From a checkpoint of a small mixture-of-experts model trained on Wikipedia: 21.5M parameters.
Below are experts of layer 7 (counted from 0) of a mixture-of-experts language model. Rows are named router (the router's row for the expert), up (a neuron's input weights, with its number), down (a neuron's output weights, with its number) and show model dimensions 0-159. Each number is 500 + 50 x the weight over its row's rms, rounded and kept within 0 to 999. Numbers have three digits each.
Before each expert's rows: "mostly gets" lists some tokens that are sent to it at least half of the time; "comes before" lists some tokens at least twice as common just after its tokens as in all text. This comes from a sample of Wikipedia text that the model never trained on. Tokens count by the router's weight.

# expert 20
mostly gets: "|", ")", "ts", "ed", "ation", ";"
comes before: "\n", ": ", ", ", ". ", "- ", "\n\n"
router:547468503532487517475458510539554464590410540457561436517536541528536417517552470504562464485499435445411486527542514543478495469530490515513581432482477571479404608479431500506406530520546401456580499445473563523506492542448444483521554536500529526511458450462488560508537458563484573590549518561540462508501311364397525506469517479602491612479442552498497516443583447537478477592482505488502537451491519481485549510537543538479463488460566555438435552504524527377528499550496563
up0:521412571542529506448432623606591409511519433479475443586426540516469526475448463557490518443498513573492484527664587607405438481493519453499503441516565494564569479579538573484471513573486452437509496463464589586493447433540449510526504507483505462502506516470514532527547531593532419525467438485433534539505508427509482453511580497479552501503439468426387534549510461568535476505557434554437583483567531534485508481556450495420519512533507505466547510575427467498528489461503564
down0:499458499437459533536573461472544456449474479570495509541546502522564502530502465573496402579445536455461432528565471485498500657533476568552533504470533477496474478476504525502513552503485499448448405483545465556512508449496590606537495544542560464440527533484526579542586486504531472497559615510570537455477561644568532462509545510555559506541496533442550541539439405457523579482422577590464631504458522559445452546483410554495450523493434458482555497506482506487487530583396572

# expert 21
mostly gets: "for ", "from ", "with ", "& ", "during ", "of "
comes before: "the ", "a ", "his ", "201", "200", "202"
router:471543466577377564441462544526412507557374621484530524459557545564489535487521498404525506429529538407470452499539560465478483497547539430579535431465490513446467535503469373441553415375522500513528488492490558581534469480437454589425546557383494465460452381460502476538557577523502582526529530537526458403449555476411524493430518519529515523533448483477531481516480456486528419499493471475486519437499496517556580508485496471547413495502520524483498577512469536445544594466486527
up0:564551524454499484570438495519498560542379587488515462510504481431542449472577399566559503429446578449459442553489479406519504451451529593534400572469528510464526425506474445508539495461531396517480498515471422479642525504462531516597491519500454523460558511495545515457526582516444516540540544579507429526472485457423539479441484559486476491438399552567404540459526492568527506609585499501456507456519487495528581509556509568412445500501570415531505582510473532416548489452477537
down0:465483510463526529483535458493470501447447421544469543519526533477423517599477549488547440446504534555584524512543553495479632543369406520539584456555510492571421541464487583575594489473541495511503526507400504463465533508482484486509453523483525487540439633560520542444531470503478455445486528447543529531554549466566558512564437498527474531591542469371452496566572453485452519461504514501546572456456444431426503481560420440515512565493463543408492429508490441590457535530433613

# expert 12
mostly gets: "7", "3", "5", "4", "6", "9"
comes before: ", ", ". ", ".", ": ", ") ", "\n"
router:557522496492459435517472528505529422602392452430487517577487572487525497553512449535460533483564533417437532547494539582548473475505383484474519370492471508497450569492423482492453449472543490529618493487495483513563502547483502521478494504446428461544489454440461598513498488543523523529568515573562416454431404445521508433421497518581511480515523474546470420479699536423476497619406442408485544482510493503501533524491490474417527494526572526502404444480506472454502523529498520
up0:448516586550417534502528473499467473471521411472489518533569506483492464468462560549454567413442566467540518491399464492549457486489597445567437448555530544488569520509514443525496494456560467553496498493535471543450469532364466546397481558432536533485468464516510470459513456459490606490464521467513460497417519472523531501487425525391498407498510453549557532500652558603488526566526523591502546485441469405420540492508368468478436535525524600439469483462435497449457518463496402
down0:490571486430459520475539502436492477494485383500531428449488514549478519431532537534461493428582500518506549529575521484437561448438423513545529471586489474476533442530464535439446565416405496428474524534444469560545507533518496430402405529441508523501501462469518437473424465457457420556551494511462533489520569463393560473487520459494560575428543539450633495481552496470523488564506513509490478455512522521465471676467523506576456498581523541576530413500401544537512396523564576

# expert 3
mostly gets: "an", "am", "as", "at", "in", "ass"
comes before: ", ", ". ", "-", "a", "'", "i "
router:602570424574446467503417544547636528527392468497536519505560490497496482491508462488471510546542512506523528523529589564458512579515552442517579459479390592482480500457454412511520441479505488493463529500471500513553423518454443560477542529455500440526446468519422616539445439577505550508490557548494506509502384515441580394485572579540462508479536514509551488404607465416536400575425492416499470492526417447539516498437444487439482477555500479427455530496510498525467513593493508
up0:523532501487468441492376463549502405500415452533455530466547595586499433539484527419562436481549514506393473539574514546473398605514450546632542480432456504496512481502455417524508490544481552541429523477550502483492504494366416537513519477481527476480427573523574471417501504544428473489425502553478462515514467439576504472530535473498448477519499581532510487406465457485478477516455563441492432453561459522464537468446460527470404552439519449603544469496542491541500625450562427
down0:548474510517486451486550452551495486445595427488490450475592571502498574461468505567590536562400571525507559533498492524520615513500515387597529467545487486473501523526423531501578500539470530392449397455518502499422482509515483526608534519466476501530552536517505546559493545543480569465574509483452563658538402450475505550512465500490418476466545490541511502508463516592396456444487596519634446517506417480517541435453454575523470560523469446548485481576503499454515538458555467

# expert 28
mostly gets: "201", "202", "—; ", "198", "200", "197"
comes before: "| ", " ", "|", "0 ", "0", "1"
router:561434454520408466523451530563606517494495477449501521474536525522371498437576463370562524444542493508436533466562565471488596497499506498509529467522470538520361573506491428416551608527477489511517473605477575494540467491470488526536467596464485480483446458487519500436503503588439498399615519465590428511479494574481518450477535498487416519538437510434487402427520534487555506464492443497462501523537484519467586512504609526455474558520523551444413509586478528461528604519497470
up4:524542474568542452516392488506465479472516516521523421519531515514493427536550455531415498522500538561465583562528585490474502497481554483541498492504436477476504569398446461509504478493573477562445482570498560464508421430481475567487515484451395431445433616458403549433506411533506460481603491534430414521567446494437429573415500596369554458568454487471569493411444489497578571444403494521518476532516442480486504382547541467523475502447510468510495495478504484493567593488543507
down4:465526463491573444528512408500539464480595475468532589465581490470589487450548565520474604541524494513468494629501560405553543518488564557449555468457488538484548511391547436529507498547542508443494515487456443511382550435560448452497475403566428480509588426497445459522553521527509572554564577525459530525502442590525435571438511530497583432466521473462522502545530448562538504497468505482590452578531524476388447573514476496511439506509488554489433474458579491598492453472419493

# expert 22
mostly gets: "\n\n", "|", "\n", "i", "\n  ", "us"
comes before: "- ", "\n", "| ", "\n\n", "The ", "|"
router:571559472504434438437427483537577430544473520461484514523645532461514449551474480534509466464497565438490563442529566483438469488514551530534488477531459507545502564530539490430454417521543507473462539506499537471573450504429468467550487564522542556487501394497494507608489469576509600597552520565562426555438409527406531568450474521547525387544477509485508492493644468534604482541541487472531468593431546484553561512581500548495560574559503479443476506578585552493517553459516524
up4:553493522515465376498471490528432464511448456478491471513459462563453461478550562522485473448415503462456465503477555571532499541558653534414413514506448626484392445474499496461419423451514511494556522500545517507495385592501473491538526481600513423547482485544525511471457426542471468564544451464559475477516527518490376494461486452568511424602487533547467551452557500575540486414458475428565459533514526432463470523466555564565498482615463508579462447554502536569501546493509419
down4:481451537600595527529544431588470457483398539520501563509485454478466547490391520524485411507563555488466444524580516505523546494475517521507465445539475451494486481445438480537426483540441447529502480582516385479545528419534526415570551542554502575474442562531562495555464518517572431490530482456514495563471513541461464543519528563504555510533447370579514473512389359419482464486426599503431490399524498587515461486518550478613465471489456518465563433517486578470530488536551499

# expert 15
mostly gets: "o", "a", "e", "an", "te", "ia"
comes before: ", ", ". ", "-", "\n", ": ", "'"
router:622571507518493500533485506516577480552392477451514465503556565489479533531538482475515463510439548422499545475475535588517478457502446522458535422484413617454483471441406454457513499508515421462543501518461543523592532492520495507468533507422487439519460419471526521549472459527535414498537555597507377437467350426448589438471494575573506557507502568522525415502622464475489533501454490426430506669478489459526536524539471435467519502556505505477491443515486512484437524563461447
up1:556545474533480543507438440456584581533511546501517519587540479625530494526539498504572486436518565516480562456532378408449510495441438597433486472554524563475534491583456443532463458476492452482558490511450501532433504499476465511522431506531483473412475538446573495498456573518564451580468501491404490511382573519603540552475506465439545507544462491358516476405552503431455597548503544474498449469532477484441589522479490552521424476534490504498540598574541544581483520603513496
down1:446501556584583421474498472477459564496409506496434497533521485522523487470574524467506449581480436539589551486532513472380500464494485525487466482464483528447514477513473476610519607471479491561551507525559468485442505495493523493489551493559514436421485612453517538484494579482621505501461382488565470518550579574525493445469591495464511596489493522574563563510526419529522504453529546394432501490533595441435542458482448572512438548638493544568527500609523417536457477497567518

# expert 27
mostly gets: "University ", "made ", "team ", "ted ", "League ", "film "
comes before: "to ", "in ", "of ", "by ", "for ", "and "
router:481452535472456415420413505504457509605527544443574424626557596523500417433503538385501404451435531433549516523534530511477473567493510447594486397452486501516487475593485476473520478494490452578504505491571539509593529491534486554554550543461445490438461511527454514524503504539524426439534543539551491499384500540477475408494495456518549537537468553462509503495482597471594520520486546394412558481523480486498566506469562491498469562579567536403379496532552517423443514489516528
up0:498502503525498505484542414538507509540512549451469400607474544530482407450508381471431502469537495437558597596449462510522513462456419467433442460525407528479527436520435557535548484579456566494561560510539497495474480458549521557483578499480593475491498471541443460611525467465444519529525511591506430506501551498481515521483561520532506479472443452432570483439409569538534499454612555562564498414515562576464498406476485517411442542532535509503592540546428470568595430509494430
down0:498435519538416554478565547535454385585526458434519499516488448521543463494554441483520412473504471587500513478485520456560495530473480480496474427589531524463374535479544451487453518466503545468480473541521487479553489513532509546567493400474509551494546561523501520650613483472545430577530516510570452515454560562505450436525450492592531573512447498470443599596508458537466427511488647512573459529499547523499510549404438565636522544465456463437541491494572505549503453539456532

# expert 2
mostly gets: "==", "that ", "which ", "===", "== ", "He "
comes before: "The ", "\n\n", "\n", "In ", "- ", "He "
router:482509518446402416508347586519535545622508553433526514527563498500573445449556428561502532481484557465478469462474540548505513473521524511562539549484433518509499537513466477475515515497431520461451559551492547543565518567560569500524529629556454506507498499441490509595465517515466489509505514524590476555434478569396633470454468529560444482547519509532491518494622455510493467516500366459496510528494439541554584450516608441482538619548477576464485545564521486445558534430542501
up4:509427533439476573484516522498509521492520578505514553459534532512441473490581543619475492551520468506494507521523468587512531417462430489535538505522422624603508546519510495512539417465508428465509505464550490463463355441457576486469524480471541507494489465483564446579651390551449547530575475480535564512421554482546498384446518514556439512527469503472537520483517441382593513478513515576470530544429531498526620555455556485514475592481441566548473491522520428500516452402506491
down4:503481456475562578539515547612553511512449528524488415535427458526532562506455456462535450559550509467529467544483502551555518491524589523475486456484493549558562426500474487496554456555509416589529523636508432465497472523506487489449469474495491558514553562508524482542436607417439496506505534393558486596444498488529383463475401489498414408480527525509527586512449541416405447512532516390509459539542533469465552623512537518590561551460514479480468587568564488451432537482572499

# expert 6
mostly gets: "October ", "March ", "May ", "June ", "January ", "September "
comes before: "| ", "201", "200", "202", " ", "1 "
router:576554518616399489460374538520498431553496508452496440526551516528436514421461514419534507474529502442431421555515512502500530457497509402526530464467489533473355527542438410368510524490472417485597466495473568436552442470516523500520574521496548492423501504514516480488515544481505475460507519456534452395462517564460555453502494481543483434557411484473558466422541479456597595489540381399479456559505517527501540477515524553495531540485528556500469521617537496475597573558502484
up4:440425390500525575551497429553502419516432574545546519502407512487518585478609458497559520518526553449400496547448523501474442491474523482516526451533488495368497484503507499500486532556439554427573469508492493531583502428458481424471636491544400469498577524571523588408492539503510468540376523532437476506427489477518467539662534514453457473417540488450477513511508497465424556483508518418418509475490475509481444484510536549477474431492507481457433478524570481418505593456447508
down4:525478548526512460551523573503579436452497569539498487465522537511492475575505476513489569506511499404548524461557449528534469513519452568547500510475431475355432459529471457487474557472502526461646469454510527478444598547514481521467486421416436506405516511617558466468565507551552478515520482485474500502520509434501470516441555519480522572422585500474534485516489517503591465513433530492485548479409503364514542629490544478456552549495553412412522602619490377542541489532453525

# expert 8
mostly gets: "the ", "for ", "with ", "of ", "from ", "their "
comes before: "the ", "a ", "his ", "its ", "their ", "first "
router:480540501496384493451365484501501451535392607514508509497539584555477569452579504475547412532504540522459537469535519598491440488580553469604533467428467455540470575541435405475459536472428483510501589508483537543560479505480468479523554511514447482478482377466469496554510563571559543573573528567558414451472516461447527492474454559551569515548389437490465505487511450390535520483483469510521529497461478424601567429515534490476426521531539535504531529522446474374501528442482513
up0:534510443489512560483536526491430446462468577568448449550473452408506536474503448502505418393467517511410493532539444614457511534447607394645476537504489524497564542567601528429466495376479497473514483605548531553573528478460491507495453478484507522527453376509430459502532516520530468489441447665435516521540481575566466501475457562527537457455420527462531567458495497488498534581434528404515497475508522496450487572440488542507491490527498504500518457538493459497561594538571533
down0:432491576525527458513519446464619620535519561531569507552567535497518562613432569516489515496509524454532438511472511433507501601572473578578450476523495391486560532539492523475464466469447504599490490490435539396438511445518454490519494478474439549582398486507506479502463507503423478457434538469494493580480696504518519517537528460596486481445507505538561444482524489558529510454455652490496517497484471524484498503495478448495575448500505563466540586512427498520573456467518393

# expert 16
mostly gets: "about ", "such ", "ted ", "used ", "only ", "served "
comes before: "to ", "in ", "the ", "by ", "as ", "of "
router:452479528500429446550452490551467550527420619444533430545525536537452420440575517458478425442431495438465531542492529563498475541506540429525496493380421512490494512547471511417443533502382410481450557502544501533567481468542565551490578442450512434466464473499472554505442487530540517511550638492542505475483458560470476499553468502512543466550492455509470452471545462397495523477571437471417479451493568410540604469527584428452441438484539474442341470534515494504482543428540536
up0:515451619517583400410421561474475550548501495478650434449548538512478528436509515445474518502454550468398530520485485472407569499508494400479526487489587469564460536514487448415458529426457535467562438537486511602491520538523505489503393445560518453503421559448456521453489552562600498465492531490488445391509531498507433556604410538501498492493534542500475557558517525465546458409520564505519472558394525432463483576485516513534548526526506497594466507432508457542480481509544597
down0:435485572495464536448420502450402434509534513521312583489472480462558628529525516425330446521483605547511524517465535559454470491516509569481471477462449497521528409522553558541514452456432468482479478504489451542446524490441487549556526526460502469468502436582534530471488545414491509530418482498526487592471542586572498408494522494496524577493496427440489569510474548521594545422490476498507481516582568440487547512538420453527532577482447565494454426428507471499445460517454480